python train.py --d_shared_expert=0 --hidden_act="clamped_swiglu" --normalize_top_k=true --router_bias=true --norm_place="pre" --rope_theta=10000.0 --tie_word_embeddings=false --init="uniform" --init_std_up=0.0305 --beta2=0.95 --warmup_steps=69 --schedule="wsd" --decay_shape="linear" --max_seq_len=512 --doc_mask=false
Below are experts of layer 6 (counted from 0) of a mixture-of-experts language model. Rows are named router (the router's row for the expert), gate (a neuron's input weights, with its number), up (a neuron's input weights, with its number) and show model dimensions 288-383. Each number is 128 + 32 x the weight over its row's rms, rounded and kept within 0 to 255. Numbers have three digits each.
Before each expert's rows: a language model's description of what the expert responds to. This comes from a sample of Wikipedia text that the model never trained on.

# expert 7
It responds to: Commas ending list items or clauses, plus prepositions and and following a noun phrase, such as Nevada, / in, with, at.
router:125078147083038123093147107092148156097191109093115127148116182172101117071103140103107139083157093092122064164200123108098153033142135086142151153164163133099125147105144115131144133097151176144115140096127100140081176140127121110105076116072168121123139177125101119136093143124084115158
gate1:104134150132081144095114171123145214136144126176072064126084123150059141109168104157127082155116081134166116118144114122090126089178111103127141133181100168121143111173074099149072191135171102144062159187116181140127139170116144070109101161125112161146145108094145091166119119093128084149
up1:119152118193134152123118172158130135148134157143121132152035133144075095082116125156157108060165083082172062165148114110104101074121135165106162098206107142107107116180076114122100094171131157102090114178142186170135136213135117141161096150094125118132122186143108082143123108090115060125
gate2:146123185123068146158120081109027127089148143124150129128072194061158104091092002137106096111135108118135137162134164134119087158112166113138071172102105129088132110112122101129074175116188078116105103122187109104060158136156098096064110053033181160136094128160121163089148201143123152135
up2:183104118126126199119148100080085141163137118100148146115102160065135096086121070080135096109130087142115194119148144078114109136143106145102090165096156078089064120139132108126100132143154146096142131129114102085072149115144084138062160056058150095139116136140114102133129195157126138084
gate3:207069120117132111129172063176142150121157123111126192133070113115177099160143121107141081094122135130148104119167143120149137147131193120159116114065166130146159127117132129106106085179099132113084120164132111125125146131135164142110059122025141143087131153102090195090138108135172090130
up3:204078173150104104122180088166114086104157123132141203139119145143169051164129123076156096120163121127123086149158097096179129104156133088156142149059132067083162115151096170096126119180133102171075118110144122118156129132137115098121072133087164151095150147088117169092123113072151073157
gate4:141063166094102123126164173094166081077126061184133165160127107127100118090195109112124148119098126157100159155207119096085126155108204112169091127121158108099096122187075104159098127152123118175151073061107134135137137149148134115166162114066111099100148146124080165114091140074092158120
up4:119097128130116110158123135072146045058164125164107130150130139111140109105081094181139128129107119155187190137162062096140197133088174067141132120105110125150125109090074122130114137126167116155164168102099112147090123111200096177157101105074010159091118105129128153094140146117130136111

# expert 27
It responds to: Prepositions and and after a noun head, especially of in titles and place names, e.g. Gospel of, Gulf of, against, during.
router:119145151065155110128146103130079097094125119125105093115092146114085102105114166078115212165130196159112086224115113081154201085131091134163128124126123154139155163095117189085135069136169111080117133104152143137096130112099160125064156194062126123140132182142119143138129158146140205149
gate1:107160095119172102134112196185126102085107069147118102112112172103137093154125113113151148168124089150141166107152152142147146133060138162142145044161115133119123165133118161160108096131120141128142073167157148146139125133123128187120125146110143145114176133172169135069085124175143099121
up1:128137089162164127145110143157084107108145097143093173133114130108167114112155147132165129179143136165129089044124136142143163154151118161107115096129062153129156110130097130156186126103148169082136105103088158161182145120129121153106133103087139142151160164164151157047070133130139135109
gate2:145132078139210140094133096147089087080105066146137109145137124131153191106143078146134109121178076128095104148180120119156206144116133131171121133136127088084118171085150135135152110138142073151051158102054134089152145100133119101088073074131159151137175164202139111103127137140079166201
up2:125126078123182150132124143163091092119100107129142139118185102102152170112146108139134152121153067133058055152167115116133098118111153119171100126111132099117110184063144117191118106078131101136124143133053102059176110142127150110103060089149191127131135123193115133102154129130073157155
gate3:113194119145155110118132199112166046174145128113091066124123051117150086135091119109162128156107087143107086167118161128136130138085130108188201113072141131152100105153108119173088077124095142085153134056133060149155134127167123144141144155111166131098088146123152113177100176120170146160
up3:149185171122150141171131158099190120140174092129082060130162123104109099126108081103152140142059060122127071132097154083070122132122116122182233109129130140113093138146085179150118127100137099051146124056101072118158135113147130090146165235107087126162063138146144144127134129158124123157
gate4:125098126114172087173120144118124147113096175146139124144135130158107159092084138107123188106113160128126159119131155090147130098176077071123112071143118096061127098186212127104136113144158118158137104050129131128098131051137119129173108135121109165137081180118131115156110152086067143147
up4:137114131124144137105116102087117130111094168181139125152123163152112128142149115107182154128111168115168092112081128106151138065147144138107152069115127128150145087131189091081125136130172136189078081104119168134134106102150091164156116176097160131109102117125099159101103159063121149113

# expert 9
It responds to: Punctuation and final pieces right after person names in credits, lists and citations, e.g. Thomas; Fred; Yevgeniy, McKinley, plus commas, and, was.
router:114163219096115095170161138148132106183159120126132133107106146081148115100117186096144158101210182111086163192121188097100114091111083121116161160119225135118141123096125115121125140117174146066060149114110127085159134111181125042148144119163176112167125126161148107172132141124102182138
gate1:081136121102120052164145179075089077128158111138165098101150159129060100120150064156122156160073116112119176144167128136111139087092160149146143130165174129100072114130143127176087131140144132150157069091140088101112115118119108145143130094128173175139079138158120147143134141152075105090
up1:134136152122153140084125126136118122108155098124161128087164118140105131120128140172128091102104169105112105086110159166111154094133142167065121083101161144190070137088121119135125170121078161135082110121194123101190158131147163160147168142075112140173184187135155195169131111102114117131
gate2:078142068074123104090143125111169101131112162107134144070095175120078159103112102092087106168104126041092175211183075107045154065149131093070111174098153100102121067174124117113140100105077098122109196103154080137144126132141127108111148160164110151119091136103160163164090147115169150085
up2:084084139140144108106122121138163124063119105082156131138087178137134146034122098118141117149129139120150136168160095041108127067103141084132141090154138122137117163168156120125070145130099144115136207138154092146186124156172109111082163169147124113094091126121122100102094094160156175129
gate3:089139124107090116128201128122151144145119168078136147088120136061089116130055149190140112061117106208148187120179152084115157097059138133096142122155155150135128066096109106196132158124112092105109145085101083124102178114136098133162097124169097104094129192120192112130129117111135212116
up3:159125100118173186109121141187126142165135147094118125129120198168090127129173148097143136148138154144106075093122128157155132178159099101172164125152094092137150098145161115096093165142123145119116096079184106111127110143109127086053144127128099072044116078123104139185161166125129076035
gate4:107078193095102136114122152122140120077168098125086235076077141128116112145101135106144143122141128113135162103123232160125141092108181160105100153125134061182131185118127121137100139163134145149106161071110122084083112105110114093118109149079123166154117163135122094205146054146142129140
up4:106125130080105123123097146108118162074185093143098141082133131111110115081109093099172113122141145103089139139194150117157086054115155083129148084149140145164098125093108122143097151169130115136108160184087157087102115077088121114102082139085091130102155173140064105169172074088107126136